config = dict(
    experts_per_token=2,
    router_score='softmax',
    normalize_top_k=True,
    balance_bias=True,
    router_z_loss=0.001,
    head_dim=32,
    tie_embeddings=False,
    parallel_block=False,
    init='normal',
    init_std_o=0.0528,
    lr=0.00776,
    decay_fraction=1.0,
    final_lr_fraction=0.1,
    train_tokens=325600000,
    steps=4969,
)
Below are experts of layer 5 (counted from 0) of a mixture-of-experts language model. Rows are named router (the router's row for the expert), gate (a neuron's input weights, with its number), up (a neuron's input weights, with its number), down (a neuron's output weights, with its number) and show model dimensions 0-159. Each number is 128 + 24 x the weight over its row's rms, rounded and kept within 0 to 255.
After each expert's rows: "comes before" lists some tokens at least twice as common just after its tokens as in all text; "gets" lists some tokens that make up at least twice as much of what it gets as of all text. This comes from a sample of Wikipedia text that the model never trained on. Tokens count by the router's weight.

# expert 33
router [134 158 156 153 131 121 122 128  81 143 127 103  93 125 117 129 143 147 136 106 139 101 138 106 100 109 129  76 152 155 128 124  89 119  91 146 122 165 111 160 153 130 139  95 127 168 113 181 139  82 134 120 129 148 145 173 132 117 147 107 123 141 118 126 140 165 171 175 119 121 143 121 143 142 147 166 122  78 176 125 161 108 112 116 119 117 104 122 156  88 114 137  84 121  87 163 137 164  94 153 131 124 117 145 141 136 134 152 133 148 145 177 135 133 100 120 128 128 117 183  84 128 135 125 147  90 107 108 125 129 135  99 147 124  80  75 108 171 120 132 146  96 118 139 159 117  90 137 141  94 164 145 132 160  92 147 140 153 130 130]
gate4 [129 132 126 121 103 130 119 145 185 138 147 154 112 146 154 118 141 139 117 149 162 123 123 159 143 148 109 127 174 156 158 141 114 101 118 137  89 124  80 141 140 137 179 127 108 119  63 129 116 134 172 114 147 113  97 116 115 101  97 106 103 148 124 107 138 111 112 154 109 100 159 143  94  77 114 175 101 113 161 144 156 143 127 123 137 116  64 105 139 109  98 116 139 129 136 149 111 117 114 115 132 122  76 128 124 126 131 113  91 135 135 179 143 125 145 145 124 149 131 122  95 118 107 105 155 138 116 177 137 117  96 155 114 166  99 143 111 187 134 148 146 112 120 156 174  91  99 130 134 174 124 151 156 131  81 140 142 147  94 118]
up4 [125 162 130 102 171 151  98  89 135 115 102 120 117 116 150 112 110 131 151 143 137 102 160 102 111 109 139 157 109  93 149 183 154 147 142 119 127 154 122 109 125 154 144 161 127 125 160 124 119 136 140 160 183 134 164 122 163  87 122  97 162 164 101 121 158  66 130 146 136  85 130 165 125 124 174 106 122 152 149 147 135 121 128 113 182 133  92 124 118 114 133 146 156 112 132 143 132  83 136 169  85 121 137 168 121  79 148 143 156 138 113 127 121 148 106 134 160 142 134 130 115 104  95 116 158 120 154  80 102 112  89 165 128  94 127  76 122 116 134 120 154 120 153 143 120 151 138 129 108 122 151 134 153 102 139 112  78 161 128 127]
down4 [132  79 134 125  85 130 119 125 137 163 119 124 126 137 113 129 151  95 117 161 161 140 159  86 147 111  93 130  87 165 152 163 121 115  98 144  82  94 130 151 137  93 148 109 117 118 144  84 124 139 124 109 155  96 133 115 116 119 143 103 181 120 136 147 121 162 141 120 143 152 129  97 100 114 140 137 132 101 132 106 156 176 135 179 135 166 163 104 102 136  91  87 131 122 129 110 142  79 134  78 137 102 132 136 148  86  85 104 134 143  81 160 140 133  82 141 128 145 117 130 155 116 133 164  95 143 107 141  71 123 140 127 109 124 117 110 146 159 133  72 116 111 130 154 148 126 113 108 142 153 148 106 105  96 129 112  94 107 109 127]
gate5 [128 151  97 149 110 178 145  82  95 110 162 116 179 165 113 141 142 105 116 133 124 127 133 139  95  88 104 122 122 145 144 100 106  97 100 174 101 132 100 124 132 159 111 118 126 116 113 125  65 168 153 149 116 133 101 163 174 119 121 124  86 123 135 135 144 128 126 176  98 166 123 130 103 150 112 132 113  89 135 117 149 109 115 128 136 127  80 139 126 107 161 118 135  79 133  95 116 102 103 146 146 147 168  92 119 127 134 124 102 144  81 147 121 141 128 149  93 176 132 160 112 136 153 101 147 136  93 156 151  96 166 127 124 151 116 136 119 165 141 111 132 160 113 175  91 155 129 114 133 123 148 126 124  98 117  99 160 115 157 146]
up5 [133 126 115  95 113  97 147  96 125 113 137 170 113 119  89 104 146 119 128 173 139 133 158 143 133 101 128 104 105 145 131 152 176 110 100 183 114 147 190 113 106 147 150 130  97 127 112 103 151 137 100 126  92 124 125 110 130 121 116 135 126 118 122 114 129 125  88 161  62 125 148 128 124 134 105 124 158 150 140  79 141 127 104 115 187 121 150 159 107 117  99 144 154 138  80 128 121 184 112 149 137  95  75 151 115 110 138 132 147 121 150 125 133 145 160 112 127 116 145  81 146 145 186 104 152 105  96 181  88 144 141 105 130 136 128 132 123 124 147 137 124 158 128  62 143 147 156 126 155 146 143 138 114 140 134 129 130 135 130 169]
down5 [138  83 138 133 146  96 140 120 146 185 109 131  64 137 138 149 146 104  98 127 100 133  72 154 137 134 103 126 114 165 156 147 146 134 117  85 168 108 128 135 135 143 132 110  38 139 109 137 131 134 173 128 158 132 111 152 128 136 144 107 137 139 102 127 137 119 137  93 161 129 125 107 116 146 112 169 139 151  95 112 123  91 107 107 116  92 111 158 158 126 165  90 119 146 166 133 142 101 198 165 135 133 171 124 132 115 131 113 120 110 132 128 106 117  96 133 104 124 160 114 147 105 139 144 139 129 113 128 112 144 117 143 137 128 175 161 122 138  88 127 119 153 158 145  75 125 130 117 122 144 138 139 147 153 142 166 121 166 107  90]
comes before: "0", "8", "2", "5", "9", "6"
gets: "201", "200", "202", "199", "198", "197"

# expert 37
router [123 153 140 144  89 119 155  84  78 150 114 117 102 137 116 145 152 150 113 133 101 123  94 150  87 143 140 137 104 145 130 135 104 137 131 167 170 151 124 168 141 128 126 135 133 160 114 130 160 149 105 120 143 123 136 136 144 130 140 139 103 181 112 156 111 158 123 169 124 115 158 159 130 148 149 124 119 116 150 141 113 153 117 135 115  87 109 179 120  64 143 112  97 116  96 181 120 134 107 167  86 157 123 139 112 123 153 102 143 136 167 162 143  95  80 121 157 157 128 162 111 145 149 123  99  81 106 114 103 153 114  81 145 149 119 120  98 155 102 130 139 124 133 174 143 103  97 126 117 150 184 143 115 116 103 145 132 134 156  94]
gate6 [110 136  97  95 151 123 165 156 118 123 102 130 125  85 159 163 131 118 111 156 162 196  99 127 106 111 105 135 123 165  95 146 140 108 112 127 146 108 128  94 149 105 138 114 114 106 134 152 154 140 129 120 141 120 104 137 108 127 163  74 135  99 139 164 107 147  93 136 147 183 127 165 113 107 157 117 155 110 109 128 146 194 167  83  92  96 157 138 153 119 111 150 134  93 130 132 151 166 140 148 134 113 119 151 158 109 118 119 129 136 120  92 115 122 125 105 140 137 176 124 164 110 132 160 152  94 180  96 156 145 142 171 157 142 146 137 127 132 118  76 108 155 104 114 117 127 127 122 106 171 115 113 155 150 158 122 125 126 125 134]
up6 [112 120 124 154 144  90 177 107 192 132 140 149 108 131  98 168 136 148 117  91 113 150 138 134  99 127  88 131 131 144 128 105 133  70 152 132 148 143 114 137 166 119 148 148 121 140 153 137  82 104 129 133  90 144 131 104 173 121  86 130  99 150 140 121  85 124 125 163 161 121 154 167 104 135 163 136 141  95 131 136 143 111 137 120  98 155 150  80 130 120 125 106 150 152 140 102 137 122 120  74  97 139 144 147  90 165 143 178 125 124 103 114 104 150 142 152 145  93  87 132 176 122 126  52 124 134 116 143 138 120 121 161 140 116 159 113  75 138 120 144 109 122 131 144 126 143 155 109 136 151 105 124 177 124 133 131 126 129 122 156]
down6 [147 157 173 111 140 137 147 106 104  98 146 127 155 144  63 113 108 149 148 142 143 136 143 124 163 116 183  74 146 137 143 158 103 129 130 131 122  92 130 101 144 149 141 115 140 143 117 134 110 102 160  97 130 150 127 169 133 133 158 155 134 122 102 138 126  97  89 111 139 104 136 121 155  85 100 113 105 161 136 118 150  91 127 181 112 110 134 155 146 142 131 130 112 130 131 115 132 115 137 190 156 125 139  84 169  93 147 130 159 131 151 135 198 142 159 154 119 145 134 148 131 137 121  96 132 128 128  99 128 119 112  71 143 137 183 110 170 107 151 138 119 146 121 141 168 130 162 132 144 118 167 126  71 126 122 106 136 103 120 113]
gate7 [140 133  96 143 125 130  86 135 153 168 119 124 150 130 159 136 137 111 119  98  96 139 140 102 117  98 132 133 116  79 141 125 106 138 128  90 167 141 115 140 115 136 112 103 135 115 106 167 167 129 187 108 160 143 106 128 138 142 161 154 161 150 126  81 133 171 143 158 156 106 111 146 134 165 129  90 118 126 139  98 106 165 118 126 168 146  96  58 100 159 127 142 133 129 152  83 135 131 136 115 136 113 208 157 109 120  95 135 121 135  97 102 161 143 178 100 150 111 160 122 157 133 177 158 117 122 133 174 145 119 132 137 134  77  89 149 129 134 146 104 142 127 125 116 105 142 131 132 154 124 131 117 148 121 141  98 138 143 129 154]
up7 [111 167  89 124 109 136 130 140 147 125 140 113  81  95 136 120 126  96 146 123 115  93 116 144 125 123 153 110 139 139 121  84 129 172  88 127 131  83 132  96 108 126 140 111 132 167  84 149 110 131 107 103 114 135 197 122 137 126 121 133 164 122 135 138 136 146 126 161 122 105 161 144 165 131 143 145 117 168 111 152 129 107 141 126  87  88 127 132 113 116 141 102  98 124 166 171 136 134  94 138 136  78 114 117 126  94 144  89 155 153 175 102 133 118 113  92 142 168  82 115 108 127  96  72 122 113 103 111 131 140 127 127 121 126 185 146 158 137  94 125  81 160 127 116 107 174 106 124 166 111 101 146  96 124 125 157 134 127 146 158]
down7 [118 132 137 119 154 171 137 123 150 150 138 164 147 137 123  86 158 148 108 138 119 170 136 159 131 141 107 144 117 141 137 114 141 114  95 111 112 140 166 120 122 114 101 167 128 163  95 100 122 153  97 112 115 110 145  82 170 103 122 173 101 130 152 149 125 131 131 153 160 131 125 145 113  93 139  99 161 164 131 107 151  86 124 134 138  97 125 119 148 147  94 160  74  88 134 154 102 143 129 120 130 121  93 133 115 123 136 138 107 154 188 113 147 137 148  83 130 145 130  91 154 107  85  55 119 162 147 142 166 176 110 102 113 149 104 175  97 134 136 110 147 117 105 103 128 118 157  95 107 115 118 162 139 142 126 152  99 117 123 146]
comes before: " and", " ", " which", " but", " the", " he"
gets: ",", "),", "\",", ".,", ",\"", " ,"

# expert 36
router [138 130 146 155 118 124 109 102  90 135 151 125 122 118 133 154 145 152  88 167 139 108 151 122 118 133 108 115 104  98  91 128  81 122 110 165 149 124 145 150 140  96 122  91 138 143 109 181 166  99  89 133 123 129 129 158 150  97 177 112  90 138 112 144 146 146 121 174 125 115 115 122 143 151 165 141 137  76 160 150 135 144 103  75 115 124 123 134 142 107 112 106 104 126 104 154  78 149 105 125  98 149 131 132 132 112 131 125 104 133 127 172 138 150  94 103 132 147  85 126 107 106 131 136 134 108 124 117 155 141  75 107 121 141 103 138  95 171  88 130 136  99 157 196 157 108 107 138 117  71 146  98  97 133 102 158 137 130 114 117]
gate6 [101 141 120 120 106 109 161 115 143 143 126 179 119 141 123 101 149 130 144 112 105 102 157 141 126 111 155 131 135 134 173 111  79 137  98  71 129 177 151 131 123 123 154 100 114 111 119 173 148 115 125 127 130  77 154  95 141 101 148 162 102 123  88 146 132 149 103  97 134 125 147 116 120 112 112 126 139 123 100 150 144 141 159 106 115 109 124 121 190 154 131 134 134 144  95 109 131 124 140  94 121 122 115 118 122  91 159 128 102  74 127 147  93 116 168 104 172 163 140 134 105 138 134 141 112 149 138  91 107 119 131 143 153 126 146 140 103 150 169 152 106 167  85  90 141 169 116 114 160 158 113 185  90 118 117  82 128  93 135 139]
up6 [100  88 128 126 139 113 139 141 159 100 135 135 105 129 101 172 160 107  92  71 124 110 130 172 136 104 137 120 135 104 119 100 121 147 137 142 138 177 126 124 134 121 104 104 137 113 122 145  93 115 139 125 100 115 144 126 176 155 122 119  62 158 152 145 163 160 105  94 163 142 189 132 125 130 155 156 142  91 128  90 140 141 100 134 164 119 142 118 164 124  83 151 125 132 121 119 180 135 116 130 136 132 153 125 128 112 146 161 168 109 159 132 122 111 143 104 104 128 148  92 136 112 119 106 137 159 138  81 141  98 130 118  85 155 145 159 143 133 178  96  94 110  81 129 145 154  89 145 112 114 136 128 107 145 137 115 101 102  90 154]
down6 [129 110 163 119  98 120  81 144 154 166 194 130 159 155 106 121 136 132 154 113 139 118 133 108 156 125 147 125  97 166 173  79 135 110 140 132 133  91 151 131 111 155 152 126 123 131 121  81  98 107 183 161 166 113 143 109 133 110  83 142 151 126 114 123 115 161 134 127 136 146 177 103 168 113 160 103 133 127 149 181 171  83 100 101 137 150 153 109 118 118 179 104 107 118 122 122 131 125 130  90 130 130 170 143 180 124 117 118 105 128 107 116 132 133 146 116  94 122 144 153 119 157  95 136 143  85 141  95 149 129 170 110 107 112 103 163 126 141  99 124 133 118 128 124 125 128 123 160 153 128 136 100 102 157 183 130 134 128 122 144]
gate7 [130 183 125 168 131 136 122 101 111  98 109 120 116 131 125 115 102 143 135 126 154 156 117 133 124 129 134 106  89 140 133 163  53 130 166 136 138 117 122  88 131 150 105 108 123 176 124 144 109 115 132 152 109 133 113 129 178 116 110 100 114 140 177 139 123 148 105 138 123 122 117  62  96 140  96 138 156 109 162 120  95 124 131 143 130 147 103 100 135 146 135 162 127 173  91 153 135  78  94  96 108 141 110 132 137 117 144 128  99 135 111 128 118 122 135 104 129 103  55 130 101 100 112  92 145 119 139 115 136 130 187 115  77 114 139 133 125 174 140 112 106 160 128 151 136 122 123 154  91 167 127 154 145 170 101 134  97 161 112 119]
up7 [161 136 126 119 108 119 150 195 113 107 176  98 127  88 141 121 105 130 109 114 121 175 135 135 152 111 150  97 137 164 102 113 108 132 176 122 107 118 121  95 137  97 121 169 158 143 133 107 151 147 139 148 150 136 133 147 117 105 140  98  89 138 120 109  98 143 166 119  75 129  74 166 131 112 148 129 109  88  92  98 113 120 179 180 132 114 115 132 123 164 103 100 111 165 120 147 169 121  96 160 130 135 141 149 130  93 132 130 105 128 142 161 109 120 172 151 104 122 130 124 143 138 153 115 147 144 149 138 118 154 122 135 153 134 106 101 134 100 100  79 133  98 158 115  88 121 162 141 135 111 115 136 152 159  86 121 144  86 146 113]
down7 [162 108 103 141 107 107 112 103 143 111 138 155 140  74 157  98 133  81 142 142 124 130 109 139 100 129 161 205 109 128 154 123 145 134 118 140 121 110 125 138 119 128  90  98 107 148 171 105 119 148  90 107 103 114 181 145 153 114 133 159 142 134 116 128  99 113 149 123 117 150 147 169 125 148 140 165 132 164 113 162 134  97 117 114 147 106 131 133 140 134 139 109  98 106 132 137  83 156 152 119 147 160  81 129  82 107 105 112 126 126 111 140 122 107 126  98 152 151  96  99 133 138 149 150 127 142 149 113 168 127 119  86 121 121 128 141 150 116 140 142  91 110 159 134 104 144 157 145  68  56 128 153 100 125 167 112 126  89  91 150]
comes before: "201", "200", "202", "199", "2", "1"
gets: " ", "–", "_{", "-", "/", "+"

# expert 31
router [153 146 143 127 101 122  97  87 108 153 132 129 130 110 136 124 143 153 121 139 128 113 119 116 137 136 131  94  81 108 130 112  93 103 102 156 152 136 141 134 140 115 124 134 154 157 105 154 165 122 147 120 145 109 155 133 138 137 127 141  88 134 128 167 132 147 109 144 122  81 130 130 139 155 138 156 129  66 159 116 125 141  67  93 111 102 110 129 138 125 113 131  81 130 128 145 121 201  85 108 100 139 141 104 118  92 138 134  69 131 145 168 132 121 117 112 142 163  94 168 115 102 136 130 123  78  86 132 123 128  78 119  88 138 104  92  79 156 102 138 155 134 120 145 153 109  93 166 139 118 176 141  82 127 137 151 133 149 148 114]
gate5 [112 170 156 135 160 143 120 147 181 123 121 122 114 101 141 132 108  85 120 157 120 116 152 157 118 152 183 121 120  94 129 158 143  90 124 192 107 109 110 117 116 119 176 161 105 106 146 117 108 107 138 121 121  91 135 139 133 122 124 129  92 128 111 110 125 159  93 124 107 146 132  94 160  83 120 134 122 142 164 117 127 120  77 100 153 116 119 152 136  99 151 155 107 159 135 101 142 118 124 108 110 125 120 103 111 144 171 142  92  93 135 103 139 112 108 138 185 147 144 101  95  93 152 151 140 163 132 117 156 178 107 162 133 131 114 143 137 161  92 134  98 103 115 127 190 102  99 112 163 134 158 174 127 138 110 118 129 153 126 125]
up5 [133 118 107 146 109 149 111 138 145 115  60 101 119 137 124 157 134 176 116 122 112 126 126 132 120 179 122 119 102 143 132 122 135 144 118 122 105 153 114 109 143 107 106 152 133 155 126 164 116  96 112 123 114 115 104 144 113 128 161 107  85 103 136 131  98 125 126 127 156 134  81 148 131 119 154 115 148 112 174 152 116 133  77 185 143 135  78 141 104 150 114  94 147 129 150 117  88 123 132  87 128 108 165 106 116 110  98 128 126 183 144 112 129 106 102 107 131 119 116 162  69 155 106 136 141 162 124 191 133 164 112 156 110 176 157  88  89 118 106 132 119 123  93  96 171 113 126 159 160 131 143 119 156 111 157 127 146 140 124 151]
down5 [145 141 137 105 142 119 104 154 129  73  97 138 108 146 114 103 135 163 127 142 133  74  93 127 124 140 127 136 135  90 145 118 153 115 109 113 185 100 104 124 157 159 118 119 119 148 115 101 111 158 137 106 119 143 101 182 134 134 139 143 142 128 139  88 138 149  96 161 127 112 155 106  69 135 136 119 136 119  93 113 132 109 174 177 132  88 150 158 144 127 122 129 120 148 138 168 172 157 132 144 126 123 143  93 100 163 128  81 157 139 146 130 102 137 120 143 146 114 124 152 104 126 134  83  89 154 163 188 114 119 162 107  98 144 108 116 146 116 118 151 140 145 157 143 180  83 168 103 161 120 136 119 148 149 136 140 125 121  97 154]
gate6 [158 147 126 112 109 114 107  98 148 104 155 128 144 146 115 148  80 106  92 101 120 101 115 141 169 135 110 157 138 129 121 114 139  97 132 136  90 182 129 148  68  97  96 163 105 120 193 125 106 142 140 100 159 148 121  81 193 156 144 106 117 124 139 146 137 146 146 127  99 112 113 137 120 113 139 144 160 147 138  91  78 136 130 128 109 160 146 155 135 117 126 125 132 109 141 159 119 144 130 106 173 102 101 116  76 114 132  94 103 138 146 133 116 116 117 140 108 144 115  61 167 140 146 159 141 122 147 154 155 137 125 134 120 136  75 134 140 115  76 114 166 145 147  80 132 119 115 146 117 130 132 131 130 130 116 124 149 158  92 156]
up6 [116 116 170 127 124  75  83 109 133 109 160  97 147 115 139 101 134 134 137 152 131 157 109  88 119 128 120 181 112 144 130  83 116 164  96 118 106 116 159 117 122 112 112 121 132 135 136 143 167  80 108 141 125  91 118 173 107 114 138 143 121 136 152  95 151 187  99 171 113 113 124 173 121 148 126 103 140 142 112 119 111 101 138 142 143 112 107  96 128 126 113 120  91 117  97 102 113  95 115 156 115 105 130 166 140 154 151 116  92 105 141 100 115 135  90 163 166 109 126 171  89 132 140 117 150 122 143 115 152 123 141 124 117 179 149  76 163 150 132 124  87 125 135 132 141 178 137 120 137 100 125 125 146 120 117 200 124  94 113 124]
down6 [156 140 104 116 126 157 136 107 115 171  99 132 132 128 106 188 122  75 105 146 126 137 120 111 124 147 183 152 146 136 128 150 114 138 144 145 112 188 119 127 112 161 125 147 107 193 140 133  96 154 151 125 127 124 133 114 108 116 166 146 112  92 153 174 151  82 173 117 138 152 135 120 127 135 105 109 130 132 106 100 149 134 109 129  93 146 154 157 134 120 120 110 153 110 156 142 104 165 142 117 137 167 146 131 111 122 122 146 144 158 125 134 109 150  96 126 135 158 139 111 152  83 144 158 148 124 125 124  71 138 115 138 119 111  79 164 116 139 110 147 146  93 123 126 141 130 127 134 128 149 110 104 104 185  56 155 100 174 102 131]
comes before: "201", "200", "199", "202", "198", "197"
gets: " ", " (", "–", "194"

# expert 50
router [118 163 136 153 131 138 136 109 120 146 109 118 116 111 135 111 136 134 141 142 146  83 103 121 126 131 169  88 151 158 130 150 124  95 105 122 155 173 122 127 144 101 166 121 124 169  68 173 140  87 127 114 161 113 141 124 121 110 136 113 129 124 129 145 123 151 185 154 103 112 160 148 131 138 176 130  96 105 165 147 175 145  90  99 139 106 135 109 159 103 124 106  81 149 123 137 116 127  88 136 100 133 137 125 137 128 162 147  97 117 148 141 157 123 117 115 119 172 115 164 104 102 146 116 147  86 131  96 111 127 130 117 107 134 122  98 121 151  92 114 142  86 144 148 173 140  87 160  95 128 183 120  92 163  88 166 128 154 146 126]
gate3 [124 135 103 159  93 156 127  90 111 139 159 157 150 154 109 141 153 104 148 121 118  97 109 113  89 125 162 146 148 120  88 101 139 125  99  91 146 141 120 144 138 134 143 120 147 132 137 115 136 166 150 158 111 132 132  91 168 129 102 125 144 126 133 155 182 142 133 189 157  90 113 118  82 146 145 129  75 106 131 147 104 129 136  95 119 179 145 111 138 111 117 160 112 104 132 131 155 113 131  89 181 199 154 114 117 119 147  95 122 108 113 153 131 160 105 169  95 154 150 133 115 142  98 109 131 119 119 133 145 157 110 116  84 174 116 137 147 142 167 130 129 154 148 120 161 132 110 157 111 138 139 128 141  92 136 142 137 169 102 159]
up3 [148 100  83  84 138 105 122  94 118 140 158 175  89 132 131 121 167 146 111 133 122 126 112 135 114 119 158 136 156 124 152 117 132 134 101 140 140 127 134 129 149 157 139 169 118 111 144 137 172 118  83 158 137 123 116 128 127 104  83 152 137 162 128 141 117 151 108 133 124 143 109 115 116 178 163 179 124 144 162 102 108 147 138 114  95 145 100  68 111 149 126 172 120 105 133 130  98 130  96  63 169 139 135 132  84  91 162 113 137 138 145 154 100 137 145 124 101 145 137 123  72 150 100 129 117 115  90 130  93 140 151 139 108 157 134 115 117 118 129 110 118 174 145 129  87 109 127 156 161 144 123 117 176 117 159 138 116 113 103 170]
down3 [139 132 128 117 119 151 161 124  97 142 101 113 152 118 143 163 127 113 129 114  96  99 100 106 137 120 154 155 124  93 115 149 141 151  88 126 140 129 102 124 108 140 101 155  94 124 149 116 111 108 172 129 132 143 120 166 103 124 145 103 134 128 125 152 149  95 139 142 131 161 146 149  83 147 164  84 121 110 123 127 112 128 122 115 128 133 146 184 122  90 163 125 152 164 110 115 166 152 142 174 155 113 113 134 144  88 130 142 115 121 148  97  91 125 153  87 143  74 110 111 142 171 101 119 106 145 131  72 144 144 167 112 107 128 117 135 154 161  97 139  81 117 131  89 171 112 161 124 137 155 134 148 154 170 153 117  77 181  98 130]
gate4 [107 142 113 107 100  65 132 150 135  97 155 137 132 140 133 125 125 151 144 147 129 152 108 124 124 167 151 135 123 166 119 128 129 118 105 123 176 100 109 117 164 112 103 128  66 146  75 135 122  93 174 133 135 131 152 140 102 153 127 151 146 139 127 128 161 141 136  98 145 114  95 118 106 152 187 109  80 126 173 150 108 111 160 115 132 117 126 123 124 132 141  97  87 120 117 133 164 139 114 117 131  97 153 139 127 118 140 185 103 122 118 100 138  95  67 141 120 139  73 125 137 167  86 123 124  91  96  96 119 124 119 186 114 167 125 148 119  85 114 131 152  82 130 124 136 133 123 119 118 154 115 111 144 163 162 147 143 124 129 105]
up4 [164 172 149  95 174 112 137 149 117 125 179 126  93  94 118 124  92 112 133  83 121 124 194 122 129 173 117 140 138 161 150 113 125 127 124 136 102 126 159 146 141  90 144 150 135 146 135 113 117 122 115 123 123 136 151 120 134 135 150 132 121 130 126 113 163 137  98 120 107 136 153 110 132  90 115 107 140 179 126 117 157 157  99 141 103 157 110 176 129 150 152 119  86 138 123 147 132 160 111 151 103 121 122 183 135 105 137 106 159 154 153 102 100 165 131 121  96 169 148 128 133  51 132 137 163 113 148 130 123 123 145 119  93 121 134 173 116 129  81 132 154 129 153 140 153 169 122 131 145 109 159 155 140  88  78 110 135 110 108 154]
down4 [185 135 136 128 147 141 142 124 126 128 154 125 153 138  85  94 154 127  72 102 139 143 140 146 127 113  82 143 124 108 110 135 140 109  84 198  95 126 136 105 127 106 146 107 171 121 120 163 171 129 168 120 167 110 118 132 143 145 145 126  91 119 119 103 107 166 165 140 154 106 109  96 106 135 117 113 137 108 135 132 101 163 117 152 159 136 137  86  84 144 112 113  71  91 159 121  99  99 110 156 152 139 108 150  86 142 144 140 160 123 141 156 121 154 128 107 102 127 136 121 127 123 144 118 140 142  93 146 173 129  91 168 117  99 111 137 100 175 142  94 108 101  98 165 135 123 105 144 134 118  95 131 112 118 119 144 153 160 140 151]
comes before: ".", "%", " |", "′", "°", " km"
gets: "0", "1", "2", "5", "3", "4"

# expert 23
router [158 138 136 117 113 114 109 123 108 129 102  96 132 136 123 126 100 151 123 159 108 153 126 121 105 106 122 131 139 130 121 106 121  96 130  82 132 154 156 153 129 137 152 146 123 156  75 151 176 122 133 133 170 114 144 117 127 143 119 138  83 171 126 189 132 167 128 166 115 100 126 132 107 149 188 106 139 102 160 132 139 151 105 119 119 128 103 130 110  87  98 118 121  84 122 139 103 154  99 140 116 147 114 153 141 112 125  98  85 117 168 166 144  83 106 132 137 127 122 185 107 111 141 136 122 100 101 111 102 171  80  91 122 172 134 111  81 159 115 156 112 106 137 176 132 131 117 144 161 127 148 129  89 135  98 142 114 168 144 148]
gate3 [155  82  99 125 106 116  57 168 136 124 105 115 149 104 156 117 148 179 118 119 137 161  91 152 118  86  96 142 147 105 136 106  91 136 102  83 191 127 112 138 138 127 162  93 133 148 147 121 118 153 126 140  96 118 183 145 133 161 155 133 104  81 113 144 191 178 157 160 136 137  96 149 127 145 106 133 129 125 110 153 146 148 134 160 115 138 140 143 131 116 131 150 121 133 117  53 136 103 134 114 136 169 115 131 107 119 105 152 144 109 159 101 124 119 170 140 116 120 114 109 129 128 113 135 111 141 129 143 136 174 145 121 149 111 112 112 127 143 114 155 128 178 133 123 123  95  90  83 122 112 161 136 132 148 143 130 121 129 113 145]
up3 [145 152 147 134 138 155 176 172 164 139 119 115 110 127  93 111 165 159 147 110 186 120  89 116 142 121 161 137  97 100 113 132 105 117 139 134 114  97 110 184 145 151 155 128  83  67 124 117 147 142 128 115 113 149 131 145 113 103 113 130 114 129 163 135 169 113 100 103 127 127 158  74 116 138 137 104 151 146 125  84 115 142 108 141 152 175 100 145  91 132 139 119 110 118 103 127 130  98 134 149 145 130 136 155 139  99 152 120 105 178 159  85 122 105 149  89 133 114 103 140 124  93 126 148 131 126 129 150 133 127 148 121 170 120 111  99  90 123 148  90 145 149 162 156 116 129 100  97 124 141 110 149  66 142  89 126 136 137 165 107]
down3 [163 133 151 156 126 122 164 110  91 162 137 108 130 128  98 142 135 137 129 112 111 132 179 159 123 116 141 151 109 117 150 163  84 128 137 173 103 168 113 128 120 123 122 140 155 133 133 137 152 110  85 136 134 141 134 125 132 118 147 117 118 113  78 130 135 125 103 134 123 108 161 166 120 146 133 137 155 151 101  94 119 136 151 181 148 102 135 137 131 113 190 134 124 139 131 125 116 160 136  86 113  89 151 184 107 158 130 101 111 188 125 119 126 131 123 118 158 131  96 133 119 136 137 151 150 121 103 133 151 115 121  80 142  97 160 156  61 143  95 113 149  98 159  95 120 154 172 140 154 109 124  92 143 129 157  67 151 117  89 149]
gate4 [158 139 138  90 122 150  73 108 148 136 132 110 129 141 130 117 115 113 148 137 110  87  95 142 122 142 150 118 134 113 123 129 121 164  77 116 128 130 110 118 117 106 158 131 122 121 134 113 100 105 122 166 120 129  72 135 147 165  98 142 133 120 134 123 109  74 134 115 169 125 108 121 134 122  89 127 112  86 108 166 121 151 119 101 127 148  72 103 144 108 115 101 127 112 130 118 163  96 157 128 149 102 144 127 138 104 119 144 141  94 151 182  84 114 155 118 137 116 109 126  95  81 146 111 116 147  66 106 123  86 109 138 152 159  80 159 151 105 151 124 123 156  64  97  74 135 110 156 135 144 126 137 139 173 123 153 159 129 126 147]
up4 [130 106 149  70 157 122 145 141 130  59 134  84 162 113 158 127 121 126 132 135  89 122 138 162 135 130  92 125 115  87 124 145 151 112 189 126 109 105 123 149 143 183 120 143 121  91 121 124 130 151 161 147 135 144 135 142 115 102 113  91 138 179 137 115 125 173 141 134 130 132 127 140 140 133 126 148 103  74 189 149  77 114 133 174 110  99 142 104 155 160  78  94  91 138 148 127 170 116 100 113 170 151 128  93 138 132 131 106 136 136 110  94 152 109 102 134 158 133 121 143 134 140 162 164 141 151 117 141 110 113 134 136 149  77 106 120 108 126 139 136 139 129 110  99 115 148 106 101 111 130 143 158 111 154 115 138 146  92 114 126]
down4 [118  61  76 105 112 132 152 171 141 137 112 127 168 102 138 137 173 149 123 149 129 117 172 118 113 106 126 185 153 114 101 129 144  95 149 123 136 119  97 127  99  95 106 123 113 142 168 170 138 120 146 127 172 132 113 137 124 155 128 104 156 176 136 119 146 135 141 116 133 131 157 110 153 135  92 120 124  84 114 112  97 113 143 116 124  99 117 137 155 143 125  83 166 193  96 132 131  96 133 130 156 122 109 109 150 153 111 111 164  85 130 129 101 145 112 112 152 118 141 132 168 103 118 122 142  92 168 147  91 134 148 128 154  58 120 133 131 149 157 125 166 118 137 122 113 131 160 117 137 168 101  89 145 148 147 123 115 117 139 113]
comes before: " ", " —", " list", " W", " $", " L"
gets: " |", ";", "born", " –;", " —;", " -;"